{
  "n_layer": 10,
  "d_model": 256,
  "n_experts": 256,
  "experts_per_token": 8,
  "d_expert": 32,
  "d_shared_expert": 64,
  "activation": "geglu",
  "moe_layers": [1, 3, 5, 7, 9],
  "router_score": "sigmoid",
  "normalize_top_k": false,
  "routed_scale": 0.707,
  "balance_loss": 0.00564,
  "balance_bias": false,
  "init_std_router": 0.0114,
  "lr_router": 0.00167,
  "vocab_size": 32000,
  "norm": "layernorm",
  "norm_eps": 1e-06,
  "tie_embeddings": false,
  "optimizer": "muon",
  "lr": 0.00797,
  "beta1": 0.95,
  "batch_tokens": 65536,
  "seq_len": 512,
  "train_tokens": 608900000,
  "steps": 9292,
  "dataset": "wikipedia_en"
}
Below are experts of layer 7 (counted from 0) of a mixture-of-experts language model. Rows are named router (the router's row for the expert), gate (a neuron's input weights, with its number), up (a neuron's input weights, with its number) and show model dimensions 0-255. Each number is 128 + 24 x the weight over its row's rms, rounded and kept within 0 to 255. Numbers have three digits each.
Before each expert's rows: "comes after" lists some tokens at least twice as common just before its tokens as in all text; "gets" lists some tokens that make up at least twice as much of what it gets as of all text. This comes from a sample of Wikipedia text that the model never trained on. Tokens count by the router's weight.

# expert 142
comes after: "-", "\n", ")", " information", " •", " (0)"
gets: "-", "\n", " Born", " •", " Coordinates", " Location"
router:122143102143137140172129122116115154146087150138124165092092129147149102108127135119108103157127131125101126141085198140118129120125133148130170153130161134129140108139118117121148141121127130136170151179091121147108175154133144103139117129078134112130111094125120125145129140143138093124156203130134106109164119141125131150138117132108113119110128107100121129153166163128148110088074116150103141075102165168101149151108085151111163072112139156089140131098148163070122096121118151135114119133136149122132109084094118125152158111137127172201104148124098111139138120133122122183109122128169154141153126128155112084150086142100156139096179120142108125118120131155146148084118141135151135141095124102135146107134155137153141136140142078134140163094094133144127139175148093
gate0:103112167147168136107111113132149156088079113106100134138143160127142098153146103131104113135103180114125144115099192162158126126084150158137118156152134118135165147155131048151154122122126139115156162084131105126107126134119116118101082129094081161095128133162121106106114090110119148118157105083114111109175111147119108117142135122159119128160087171159147168119115127093136143110122105130180144097128174149129141106110163136126133057096112123135138165132119131104103106114142109147130134161135168120165128133125103134138100143067145105125147140151123157133113161130116105152092146123156134150116120181121133129134124130080158134119110143122139130158145148142091123113115114116096128092125075179127109138192138131128122153145095103135091128137148138107141124146135123
up0:137108115148195169116093117151167106136182137185112128101152137159105120119124141144135132109145131103130162098118125121088167140107087157136133088097130163103124166107139105139144164137099137160137123176140120138134128171147115150118133121130152100162100155163156165114128124170163148133154124160154119123165112124110110156126119066130127165131123125102102079136126118093134114129126164174120106145111113120110114142141127135156129138090127146082159121127115129100125152158143089144138159133129091112144140134117136124093115186116122115108142130098116096152086075073108103156133160089100135131074169107125129105149120106143086118122122122180177131137127156146135121125124114098116144110122114116088102161137117125096081145092151107140127124124140105134090134144106082

# expert 69
comes after: " |", " to", " made", " ", " make", " km"
gets: " |", " made", " to", " the", " a", " "
router:115126098122160159149138097134105149120122164086129120097140134134121114087116110121126076146137057117142155104117125064109084130115069203151167139161159129168103074139110118115134172103107156179158131176146143112107127128102125124155141099155132141138134152111139098128120124136138131082136128099124122092144145168142159144151113098131118112133143082151167147083168126129119139137131115118128118117141122109103153200128120148124158132121114069143135124137136133118146123115148099103149135162122125134157109119109137095119160162096116138185202117145128130112109134141160109186126127131170153100102116161148126136147084088127140120084142135110160123129106130114151143095131149115144138126109128127122160133149144133159139153144103122110127130132094154156100124122149137
gate0:119143154106130106143126097169108089159066138123158133135128156187140108141083176105133158152112176153171173164104124124149139132130134104188199117106148112172176166113146125126128099091107127134131116146095125114163115097109088100124121081102149114112106101129149108148096161120130160143146118108115134116142146172127154137157133111137105136122155113139104132123129112105091072172168106083150137146134152107142126100114125124099140130141139125111131115128099118117137092137122119174128196146103128125157145141116113142150109136097105116170155141122120120123148144103153137148141109134132095116131118153169114102127122113104097103108119120169141109109101134162114166087115068117151136113122129153143126162099132135135129156117149123193137104132118134145151107102108092
up0:105099159158108172138107163167128120134096120107140125156135085134104127132149140114187154130092125107120133106128104164161155105136143135117124126140098174153203130096136108106124150141119129146148152122124142103126109117120089132124163164143137148100086119144120136079101115089148136153111124131109120122111078098075087135149090087158115135133173162160144132089117141129129085141122109130121113137108144149147111115115135138160129123137131181124101073117126125102150122099180131123167140157154100099116077112128121146158171174141105147151108119085114146104100140124148126098135145147149137090130138151176151111156122099152145080130134116070131129132098160093082124121147151123116122150148115104106096126122129139162124136084112135133088142170135136108081144143142121

# expert 180
comes after: " of", " the", " for", " in", " St", " end"
gets: " the", " of", " that", " New", " this", " same"
router:105126109150141176151133132143154136144114139120100161142116125152134103122147141096087135131121145111090092140126127130112133080122101153110124141117143100130087107148157138166140149121124143105120128131097134170166170148116145135120107135155179090125152104157123121162127157176150114138131146121112142137151119144104161147125123164128128101167208121143110135156123147142137178128089119126109113139090131116131116124149131115148148071085172122117172092134131146118139165119144098133116082141121089154166125135107120106129104138118130129157153194151146153120105095129091138134109143063107126119130079141127116124101125099085133135089114169116110113163078155117152121100093192178113167107103152115167130127091137146167130123139099121117153132121091140126110162108139153
gate0:076116151136127145131143141145101136104151103141113134153140160209079075111161141117105139128147113134085146127107131117143063142087102112117153153120171093094104114157144139127118146142114125088144124120126104144201161129109111119119127160125142097137130099127172148165097108148096100118127162081103127134139099144115146187180125160141136100160147127135094110149107157140146108084097144128158131143131133136143134116132151175104159112130158141111108107155136132129137111110151117132122144138140128115124151101146087122160141130114121101142148127131115130129111100119107099104146160092096121136119099121114102109069137143146151109092154142129078123113078152140133141118158123133130125099082129148155115150096113142142127072172154144096137159130119171152087152130117168
up0:101123138128137138092135121105137146156124119126137110132155126183150122109127127099100150130149133133123177119128101130111126134139204137157131123112139159148134088146102162116152150147165121122134132157137150131144169149120100128129098126145140111122130119111134152087147105164128120148148118121118153133087090125108137103150097133145102120126130124184160130117081086169114102097102123137090120117148134153133129067069142151079134131154193118121110117100108112130096123178118106099102086118131053126135201127076129159123152139147141196143128140150096125167102128124126127123147089116079165123153114138145105141147106109155135127133140126142117100120170129137120132076155156073143114135088139111147146128143112144135127121134093125117123124146128123130158170163113171

# expert 198
comes after: "\n", " |", ".", "==", ").", ".\""
gets: "\n", "==", "===", "====", "=", "Professional"
router:108110091119146164143154116145126176107126122122162153159124140110126110086174162057103116144152134098133111135133106126085155121103088170124100105137144173120112095112141154138129130118137130105143129125077108167136151102114134082167124117133131128100138114076111121121113127140102124097119096104121119137144173092124182080129105120140137117127143135159155144152152192118124111149154085103121106121090180153095149143140131136110121156087148108132142112105141169117164139139099109095136144136095192132159123150113140141181125144152118103156134112168123142151138101111121138117130110112120134154139113153128129147111076114100149134137142112156150122142153146070144145104117121142132140132140152090138172116157160077136156132151155127135137127101077119139128101082120178
gate0:129144142110124108083152096139155146135155115087142167130112120175136118154117142116116091127115104155182126160104129146151144118141141115134158086129081158114083120129141127146167143106158109107106104145097109149147125114112155110124147152149142131119168134062124092145123084128078126117148132154102137091106171142166123091110107133131139117146111110151155134156132130121175185172127118113137095133132144130089095114174114121118164126106144120092150142144121105115141161141115124101100140109127102169094117133097131118135125123146123153131105087140144089138153170150117142137173112081074125138126111141152116096136127112155133126166153127148125105099154160129172152098095104153145172122073144132108081124110200097116153164128117131175112145122136108125121130108114157
up0:169096126097150112155058145133106124115150102108121079160132115128120092113127144126098158135111167130119140093144096090133141157172166129128118124111138120181162144105112138145070139117132169130144116073164110118090163130137104149144126087159118132136109106101128099152138147152144136099119117152157106157119114157088120115146137132110117109120119171130122127140090116105096132137146134151153081119095105128157156157135148098080096112136153143134128126112203115122130131136141122153166153113131105123139097143112094099113102144172161099145193135124123149141132086143104149134116123171157144102146122089133120117135096154123156116119141148129130097138157148095109112133134099123107161140117091125101117108140162097106136120152107168135110131095145156126115121209170113

# expert 206
comes after: " |", "|", ":", ";", "N", " on"
gets: " 1", " 2", " 3", " 4", " 0", " 5"
router:100130167099092170078137084150108146148183170103137133123067171158108097146155110125112102158149115118141117137069163133113125101089108157120160094141100122153148110140111147149151168096126139127134132131049126123144146110121114127146121134108148107137132109122157136122155148148122143121129141091101118100121102120158129125165112126123144107099122111135134124122096108111099107098162144124139119127139107126101171181118157146152150098095146127108139128102149186090134136146127130109108175118127128116164129164136120140156132141093122121173168155150109150120093109128103102135144092108144115126126123154167098101111133165059127161111150119174183101151115167111108126097117156100119130108118129119130121134172168135118148158151159134127126101155138160128142151158115162
gate0:138111106087124138137168131140147154139128096143144165101108165119094088129175174127133148102124132132136153153109144089129135116117168092129119109080142123134150100145144144095138130131150148116159125132128131140115132145103160105090119141083136126135108116126133105078115111099148101124119157151121112186160125122131160163171151154134152138126073123097101121130144090121123137121098127133149130078091122108107165164155132135122175093114155142096135163147124136126116103091157119105131166128146120134138134142081078116123148157105071163125149137127108084112101048166137167123144112139137138136123124122123102127093149134136167142141152114115121176131120158140128116127126150138182072147132126112109174105135109162134151145145149112109155119120071085135161124162081129
up0:129147131179166133161117120096113127178111141145162172122113107113173126130133149081142162114159106144136119113090152125104116114089101118142110107066130160134102153108144049120134121146127086122128163135115171137127161103155105118102160135099117178114145114113169109122141136138148123091130134083146119125114114098128130169142138141066144123147114150100134094123118114134124128147132158125134118105161149133133108170095151146125160086133135120130106141111137116116126130099152163118139127092127134061128108081142139108109107178127147138174135141143109088155092082135104102149104145154140114094094129156150148122129086130135166113133146089134139103092166132143114137157093102132145090140137169142141110083129129108115120166148137120158094171125111133140127166144089116

# expert 135
comes after: ".", "N", "S", " U", " J", " Website"
gets: ".", "S", "N", "/", " No", " S"
router:115133133133124177137117108129120158135147198099156122134105147108118106088106159152156144101143127127144081164131120107136055070123076126140135159123156079130162127105122156113129137136137141175119133170122112135091122121142134130099117138126132097126077086154155109105120175159157081142148126125094108132155151141164110127157124124114161131180123127135136121119146116106124098133123107113084115098145108150121163130125139122134134130138146089122172112089147125117179080135135125145141101148109108152137113170087175125162144144144096118171133150161121167098126138105107107149102136108134126117138156123164124137135156106101159152152163124123109099158053106107133161104160136130162150129145115118113155121150139127141131160087133126095150104143119103179103149113108118
gate0:104139112130100150147089120154084122134163150112119109102128115138154130105186145139122117150113134083144123103111161131146118134134142144105155146138193078156139102140124167160109120116124138137118093129113113125109114126137125113157133115120148084147101095133115104109103126162143129154168151119125100136150096165090101165136113114127167128175141126177136095141149140114147148118073078137132187111140128136098143128084133173118086113120117099159131137113163154125127102133142089118118103144139120159152120188085144098133143120110145126129146144116157155141100156087155158160120104094145129150164143117186143134104147116105158144126132094120132140148122137093160146086113132154144128160130099133127147125169139104092137141079129126132139141135134031155122163119104117
up0:149119129149148077114105104142122119090137108125193148137142160140129130143149137124149078105122179124107156128141083144143122081100143091110130115093142160112119108111101133145148108142112109156125097123113144149086124101117131112091124125174150126106098097149135183131137143140114146144136137121140108102100133082098101139149127142126160134110097178143130113113086111169097116090152164124147110114139128136127140099120143100133102150124142201109146150132101111173109117157120113152105134164100140156139132123151112143066117148121080084161160125131088135166139134141125149154165093133120117109148136110151155115121158141141139121154169076171112117145137127130135121138103116069132110128101138164159137146060149152144099131140114120152096127129167125113066126105134154

# expert 179
comes after: ",", "s", " and", " well", "\"", "),"
gets: " and", ",", " or", " but", " &", " while"
router:141128149113107149103133142143128115118117159117127121146067124195120143139158135138110107124146106100128131120154135128114127090143142153131137119109123128112132105120101117115146123133094117134118080157140115155119110120097134127140083109132125110141107136110131118103088156142148117082154148142102111105133110112097147111160099161110147084151134105137150111131160123124169095091121122141134131102138152151127145130142144094135097100120158150160195135098174147100099184120112099123192127154154108137110114140122112105139143134092108130120150194113084123137112089079126113169164106110170135097092147120130103137139181134095123122116114127185110128118121136108150150110167208156158192145122139161171157149160144151150128171128134098128139136105126152150112123113128090
gate0:124156128103121112126127128167109126078109139147088076154113114160158104142093132124060129114131141085114072112140098108117136139102160146124127151120110132103147074137102161134108114095188131105132133170125154112155122077125109150121135123176150131127147127105128145104106109129122154073111146150147149162105156154124109129158116099100132148093136167153142129109128159141161153129098105186160118105139118131121132117126173112109120149152149119142186127104163139155149089133195100089125159160140123101127140115137089092147153111145132100133153130103085101119118138098109159122118146099147135136108106110139116139169136118143158117098143107120133134106132127135123154107119138134180139148090108124131119146140128168145144108172168094092114172109126150161095138086108141
up0:100095152169119106119093141072155097113091117108132197145139134108146128106121103103170142158109105148138125120137147136133125141122113143138115106125132148167146145128154125123126175127127152120136152139104091117170151156137116076147073139123080118121117170118123081124122136106120145190145163123160172129110145115153120147131148079122137127124112120120134119134107168109125119104159149135130117142162119158119109143128120157118163156108121134128101154145128175140139146145112155154122131109074104147137102060119142123144128148103113087099137135110094132148101121170152108143143105115118112121149152107165154159101125102154137142136095134109121110148210131114092114114157112097092128116144116154145151086119090143125098198146124127156134136180130084085121132116122090

# expert 38
comes after: ".", ",", " This", " that", " this", " which"
gets: " that", " which", " this", " This", " The", " the"
router:122129131124142179135131160160130145092115144116127168141126140170168145076161121131140099165137116124110084141122137140108114127117107205105153148121130137134145112161092127148163167114098119167143124108088148136141155171127152140152129132095152120093112128130120109142106148132165104131121168155110108112151132143165137123165122122128121071104149099123096157123155118130123107114131107104145117158115126149142173153202144114152125123086119130156138125120095131074118147162185108129158102163060126124132083108114139159180106122117111140113118125136107144111127122132120172172110110106104097126117098161189103130108126116101117125100114142124143135119096131116162139099142132128134122094137131122113188112099111107206133159136106100150120152108133136130113110132104146
gate0:109148127129110123159101106130138119118120120118121153151135145203144120138092108070109139120156108142132151110126148163109167133119111118165122106120132125094111123147126111145121158071138152112105072112083144132149187100125127108165134167101152117094149141160104118116107085106133145140125156127134131124131158134131154132139089148127154149187149085111132141121155140105173134137125183114164105138130195124109121152139140103140136180119088129157097097149141138118087129132115136132116090119170148154154120135164184109130058142105109145112100092105120164092137098111108160135155188108163130119125103137139115117104131145096164132135135128163093140117128101118133139125111146156145135102150132100105106088072113127132140153140119122160099091134111146126109124135093130
up0:124147130150106147119182129117138113138139148108131146157143168105109107101126161136137179121087150151184095132115125133094155118123132141124120153118209115080152148036136092119152150121101133106134158082101125124108101125174100122117103116168076114113158115131122155137120142141135080105126105145107146151129099127097102133135119125135108088136096127137138137135096087142116116106130099101124121104156131132115155116134092183114117131088103128086134150111126116144140089092096154111099154122114164159098104102161095138136132163118133096118156132112122133138108158128130122147097095127141120169154151118127141163145152136125094144143141094142144113148133124100134098134141102143109101148162168104166132181152144165162125177158153082142131139119125107137167152109114121

# expert 60
comes after: " on", " the", " On", "On", " along", " off"
gets: " on", " the", " On", "On", " along", " at"
router:160117128127153131095151088156079120173129161101160159115117149144142130089131128115098159176124094127136104147100118113107135128129100169127142138187155137099162129098131167111129145088107162129100104148114122126142121142146140110130109112099150142151139126066136136149141144156162120142177133172097087126167159123116164139138088128130122100153155127177115135115116127152138116119083078136101080136096106147135137111145115136131122101118139112101169167137126117081123155113133150119125126113110127137114076116100107146137153162159144114187127149128113098120142136104147152174123137130125150170120120140119097096135110097151152112128146136101121089124101138094167112100147143102152115119128098131133169122153153166139183191142128122128104155140111126151189140096096151
gate0:092111146151136137148122131087097112140136145081108099153118163204129122137092181118136137115116098144139124137087113134136132111150137145085158141091115097115162096080148158157115130110139147100125116150108099136110134126118107117161133134131139132148085119154050083115126147157114118104135129155132133153139121148167134135137109131117093113111127111150071141133138137167108152127150106140120084109125119099128141147148112091150139140177128160154102123139098147109142137123100132124170149121143137100147126130137117139119092120099117145129148093132181137117094133124183118155111120123148194109160126161110091127116124119134168114135137125160102100175126105088099129107122128118089152166111135155143149147121095156127188089142144131121138072129083117126164125148175081
up0:133133126150149106154123114123189117183149152109185105141132129115142115143130104080146139150130093094088128107150113111133132094135174149151120116082127155117105135104138132121177140108136154139155111114093169110139156136131106091169109158150136118129117126107160081125085145132158154153141139097102148099114153152135131118135102139135157136137109130166181157165094098136117131135172102170112110119131104160135088128077109138084123139094178150172096137110106130142121142129127132109185135113120120157143156118117136135107169163109133094159097122114109115119150135132119123133081093144144090124125110203145146084117133121110085133138133112164136155110169120123103138085131112128148136145154100132126151138120124098125143128098111140150136099082125120120064152095145103

# expert 53
comes after: "\n", ".", " |", "==", " ==", "==="
gets: "\n", "==", "Mc"
router:125122113120118162158128140174106151139121158077185151167087130137113150077115123105114139125128129090124127178142156126119149142085101152159148140120181158086134085143083155161129102098158131136108131146097126144131118104125134080164091147156119126122145084100138135140110136203119136107158110087132143138130121135100156110138120124127098111141134133136136169140103177125125143111141090087121107108136133161101157166142152113107123114129157112122155127111160156117126121120138131133088108121110142126180153141130139122151143150149146126166166147141097106147128131085110132153121096128119112125093082157154126144136084123081133133170144116137155135137119130099133129095144198149111170097127110121177156068134142098152135135116125091121138135129074123145145126096128152
gate1:116125166136110102126073147152109095117150129110119113123146133146137132131111109084129134141094117113137120129161111128157155124112130130092140123137126152151114110145122161158145101075170108117138075116149093126127127100122125100141160125139130142171144121175069091127169094120124187084158099148100161134134125107143154139132142173131123137085116125143155168062133137160125115133125122149145123152089142156146081082139150133170112147144142088157144132109125141118146146126117122126094141120104094104131164084129122101130112187112160179128093138093111181137085141111099094134131114142103121175179112139144158096123100124113177131160139127147118102116143117164154148097148123106118126113163118128122159119120131089145131129150131107113142085176104151122118131166132097
up1:101153158108132139137146128155104110086081148176132124163135124112126191099132081140134138143103098120168163152134134120124085134161159130119129145142098139158138125109126109138150108140126130128114137122147119105102156165132154118123125101058129126130172160157160122089189118116162122082095125087112126126171104131099119113108105154102158168171145131079108136086098133162153143114123130135099164124174145127159117134142077132150128141094129074151100125130107127143100131161102132123091164116116111170124086098109163164129095118150125148106132092140103106098130111130146183110125143104104111113128123171119152108119112150135153109137147144118125127163123094113169085114098133130144148113132153178150148149149113123144123157145115115085106148133117144113145103151088107

# expert 141
comes after: "\n", "==", " ==", "===", " ===", "===="
gets: "\n", "==", "===", "====", " \"", "="
router:123147129159125200156128166148154164131135149122175113123093116105137126087120124094109110106124145124144118149146129119100140133109112159131146117174132138100121079090141179127133116126157152146116136136076105137121124081115149098170128153141141143109133119090132129128109133173098132090142106076132066149139125145077153072111119119100120121117143111139135155150128151146127123120171074094145098115113135142099155141137117098093093137092133160106162108137164195131111168130153129118129113111101154123164140143133169126172132150148116127159148129138096128137122132099105104139133136130088122134085114183158101154150072122102128101140132124130141098133139159123141125100179162173158135125138133134165139114155158092126163108158115081123139128120105124125112131123104156
gate0:136124120115129145116120096107102096121136115161133160120109098074106168123127140141099080149106090115125150159194117096137124136139096160100133152139086140132137127122143135107118146128093163131125143146132157140153119115140120149143135103086136097108151167113112103082106107104135147138099094144127121117157096152164138101112153152141096161141102135140138126136148138118132112140157107094129094081173146117120149138143164110171115141122135107171128160118146141079155107106113104147168139127136103149114134144140135172143078162127111084118132122145137136117142055136113174149161116118117095164121121114088084126162100138145192077166123142112076124086087100115134075131139115149110152150194124113153137124157125101113105129155141141141137131123113107129162112122129145
up0:129134158130092121142109142132115096169098133127142182123127161155130131132137148135129069143138104114173145116127146076163122110168119141140085122119123109135166138150121112122146144078095125100095121066179117072116143091151100077122105116093131099133126128077131140163120113086137131130110130129101112121157124129161121142121123128160160133109128133150136080112145141145097089120171091150138103107151148122101137108108163143122133112108165105143133122127137138100127173120182096147166152147118112159154098121108102134115121159159093083144111107151123133102123112146108154140143145130115124143139147116122135134112158157166123104137136157115130155175158138110126113103100106075128138149155072189133120107134172176119140120126164097148129105189128161127118137152116109

# expert 67
comes after: " of", " in", " to", " at", " on", "."
gets: " the", " The", "The", "the", " entire", " vast"
router:110134111141125189134122127148126168128163151127122122152109184163107181110147138104126102181135093121144100129095135125134090117133110164115162187138159128146140100125145140151131148119162113115104165150122124152167123101106128138167099071114158089141131140093130107115111129163138108129166087108118117124139101142141133175130091137148157090155145117113113093140147137136169123090078108123099080101081116108128159107146146171126171096122159110154125110115148161081129117088138146132155119137119110145106106127076102146144111137087094104151146146136138113107123134109111151143156125104116104086127099128164109131137102117087131108128167147120183123155114151125177139121156171116118163133112152114145113111121110099154125145144141074103111107161135143117124107125160112
gate0:131139152123132107133152151126108149198126130161139128104143087110113152128110190100144100140144076158128137147096146125117135152116137147102163137127091138130147130119099141138114126163155120120139111149134113091131119131113066147156141103130137117136124117137105108123116121160075160120109142103189130128120109106139120160145134112144106130103144142136129105156132135137150132151137117171131093098113069130151089089128101118151119153159081116164142093117085154126144115127137110118146109143084139118091151104137112125140127115121147134125130110133171156176119144104104141094118120090096123125136137123099131129148128090134106139151154147139148130163120146119102136143111210151099138148159189132109038137148112147123115152163109057101172104121101129146158097110091117
up0:086133161159137156144135117083111108118092208113141130130161095113107125171175134143139144146154107112151126105126130145155118103130082129136100109142132160103153147102150103153115180099144157144160128108144168142086158148131145180129131114113129122144096145088093075097119176098146094124146084168117123152141139127108112128079137142168173118142136114140119122156082130125103107102121097122151131129139157126167117084119142175122102138126128135103095146111145150123136143137110129116136114141169141142107129127108148111104165169103124150133132109141141126088135107139090089112123139157099136115132162174120157128128095118147147132133121171146128136165148166101091094097118127079072142106097162136142115124153108136153185132135144151144140089160112106111120113118136121

# expert 225
comes after: " the", " during", " in", "th", " early", " from"
gets: "th", " the", " during", " early", " years", " century"
router:109125143134124192121126137149152130138153147116138139142089118120125096135124136085123162137141112066075157139091166129077113099145137174139154150098147130148132147113110125135162128085113147160100120094100153140136131126145123130145115128124119059078148121142128104142109148147155137097141138089085121112128119104127136149171101150121107115133161094126141133148175142143122117111123115092152107103113179126120103171150115110151137078122138097140125108101128158104155119145142098154124108164155117120135103206092164082122105182117153130144160142148113126107165122108113133149124137091140129119158091150135097148148125143112153177108117179154136112137105144107158166097160147130092174129085142135167145119157159092123174142151122132120144124142141151116129138140133126
gate0:121138059118124163127099168133168133157121106139089096145115143148112096145137124128133125107142089135116127146116160120112132165125147161115130116155148157114120161156088111145143106122104149133118125136123135126092097159141128122123131167114075115084169130105114113117114100142163126119104126095098193133099149144114161087158151157131132132139124128111145170125116141166174117158075113138130130120116161096120149130146086077181150097117139070131106127147139160115137112115144124129119119156091121128105123136076141134123102161157137134123088138104159088145119159127125137126129138117087125147100134116147101161140121164187179118150124149123104071145134153143129115129115156147111200127139167123143124090108113104135144090086133116095153093144149131117113120112154079
up0:096126133110148158128138096124141115111116150112137088092136095106122147086129095108125064100116117115131127138140130149146133115163098079163160105173103134129128172141138126156170106151127135140152122136103107107128136103112087082142089135148126107119151153100111119106122119160129136086111118134157109161147148144145102113136130142158119127198128138090147185102121161116145155144094145142148134112143124117150119147127119141119129129149119164114124089119107128111183144151161110083148111086139099143136113157135134104167098133149120157127134183106144134141104130136127138103159114137144143134110115133182082129111080123101121134106131101106168157155106114163147124080126117146157163157135072138137101138178160133080131144173145111138116153125108146134138130141211161

# expert 158
comes after: " the", " in", " on", " from", ";", " at"
gets: " the", " South", " North", " south", " north", " West"
router:124115146114142156131132094132101122137123150118104160088099113134081125099130118111109152173159101125135103113100149130101130132128132164143125158142140127131124119102131094130160119109139138097096139126095117144158105182118121091143109128153150138123128148119096119115133166158179116109156148152097134091224112116132149155160112119151148118123162083159120142112127109146104147091127124148085083160109118168135164179121147149118129100113132101111103153121146161102181138122162154112176123181165150113139150149099109131119173156117121152143147132165144117101114161102094133173157107100140104082160142178139132100128102150130154137124131099152141099127121138151166118095119090162118125176155106126141140105148112132165148114112140091157136123096132114113087147112115152
gate0:160137098119163137157122117142130144152099136126099146126154105147122135110147152077082135136134169140119102174100110118122090111092136137175181146145112162148146105101092118111106104092140131149134118152164104129151159131128091110103116114144159089110159133126119127103137151108168100145130132119122116123108142135155150134116097117143097127135166127122155134122160130125165135138096140138101130130103141150115138093172103074130123128149131142122133122148105157113144172119167184129111154162133098166121100129130101165114151115116103111097104137141137142100138128100096167176096134064176126132146120144143178109154136136071139069107115127152125130077158095169138101115125102110116176147120092133142107097119141083129138117125156075130104162143118146114144141108144074
up0:171127100124125167117112105135133122123161132156137108124123180128143064170114123159168086128097117123149092114093110162166150167143115134133131124121092134120128166130143152135100152123119136142152104156099125089093149138134117122120121142156126138117162148154159117088151145156120136118106109135110129122109139112126104098123119166124129143135106103155149140098106132155122069168129072109150125157132117140113103085116173188117145102145132090165162106157117153126189150111169123137121150092166098108128155118105152122120135126119169168066141122153115131097120151125097130091098119115145108141129186118158133094104154119130063127143129099129140099111115115150128139124170110151098141078126124144119126136160124135151164139119118149129179087113115148097109114129084109

# expert 123
comes after: " was", " is", " It", " it", " he", " which"
gets: " was", " is", " were", " be", " are", " been"
router:081137115082158153147125105114121120114115146111147166199090120125136153122154100115141078126166094122161129117126117118102143113116095128073117170175116102147138115100118134151139157107082122151174151147093104130126144148118123159167117090134151121149087128115119103115145156128111129138123180140093096112162154137140149105143122136146163107137145118109127153141165183146144131109143091108129128121099146170162124160126120151116155118149138121148135125131149119100120180114132092104128088155157126136161125143130135130155120188132124185131136111107101132142151157081147119166121075123157102098117074147167126123138095095084127113122154110134169128133088153124149110100130123118108129115138158169104148100137164138168165130149137086123134111111130166161134109134107121
gate0:114085112141136131126143153118117133086101143129108142106088156103135125110096129133161126126143117147130115131091144139121123116168105101128141128055134102129120108111139152156137114119109136099137125171151131108119113142125126156139083116132096064102109156130099142120145102166046124090100102143188149125161126080130115087132133143111134114137134144072122108128116146121135128150112144126128137089125110073136123101151111155132187137132155137084172124168160120135121124144136129177129121148171147124136103155158140126137126140171097140127142129094145099131126050121115133154121138095158112150099133104114126120156128104104129092107100136146137147175105140102107133177138141111120132172112085160142123139175172116127103145166127107116178130126165090091128124095132138
up0:132144130128135144175168081116149121150100138125116066100099134143166171144117137144159157102161202117140115144128117082139124129123127128104068132148139119136171119096115135152142113130136112144136111116066151115116162103127154133146122128120143103134117107125153113111122155168108122143114092108159110125156163093163148129111145154107135132141086157100094073133149091103152158175145118130123110105157130135093103153142148093148173120152145168077138158164186128137102134119137120109122117165117122105107160135106135096124083090127095131146128130066117154151155112152160122142163146131122127134101132160172092127121108108105133151142137116118116084128105127172145107115136104155132186083122113135138122117091127103134082149119119122123148129147152147147139130130125083

# expert 119
comes after: "-", "\n", " •", ")", " Succeed", " Binomi"
gets: "-", "\n", " •", " Born", " Country", " Genus"
router:111140101136158137156123126135104180137081150124125136098074138149157123132148153129103123143124123108115139151103165152127120116104120168136160120145151110163132134162097140124148166127117096132146148160106119159114147128148155107143091153034126131106123091127140130153150138138132090122169182138122128068178100141111164132129137131142105126129138129088109128129155168155160096099089099111114127091076144164116156134122095141116157091124131146096141132121144181096098100161138158116136116119131129106128111091108123122126159123123131159189107159121119138139152135129099130145131148136170134132161133136160104132139087157076167131086162133138121133119143142159131114081100162123126143146082144114123154136140125110151106123119116105145138168074136135174120134159149082
gate0:131153109120096129126161133142153100126105078145139102098124170111114098123127149082096142133140118129138136117153143077117157113140113110123097113120147116113166105121115112099177166136121152116146126194076143121177131151091124138113144097136089124143148096153111085103130142156114114123105141153193141155103114093137175128151116116099137144104098131083136096145182103161144109150134149125130149136177117107121078120127149082144146127158149149104121112108126154126134091118125061129136142119127124109133131128098123093100142130127112147125203158128120101131110110165169151098133129139127110133081118152146157140140121100125107123113149119121146196179131162131137140137112140106137127155094140123137114133145177124137166162129132105185144091154119147167143131118123109
up0:157112144141107124153143082149138119148105127129130131109134140090119113152119095167159143119100192158145114134138158110094129136133135153135101124153142142123116080108145134145158168104151128118197164096156114146090101160119059099154194171124147130136152124130194121089141103139193132142150128110125117153108110118121116100138131097155125142132081132148074084094128125155118116107117120155140100132134120116106117110122163108102111142155125114157139135140141174152127164149147145120109154141117087159166101113108091115122098130132131117094118096150145130138100126085140115098143105152106134160141131157119167101107149103141141106174131076107122127146153123098128122123161151149135119143107132143112104110119112090085091182152134146121138100103116119124134129104149084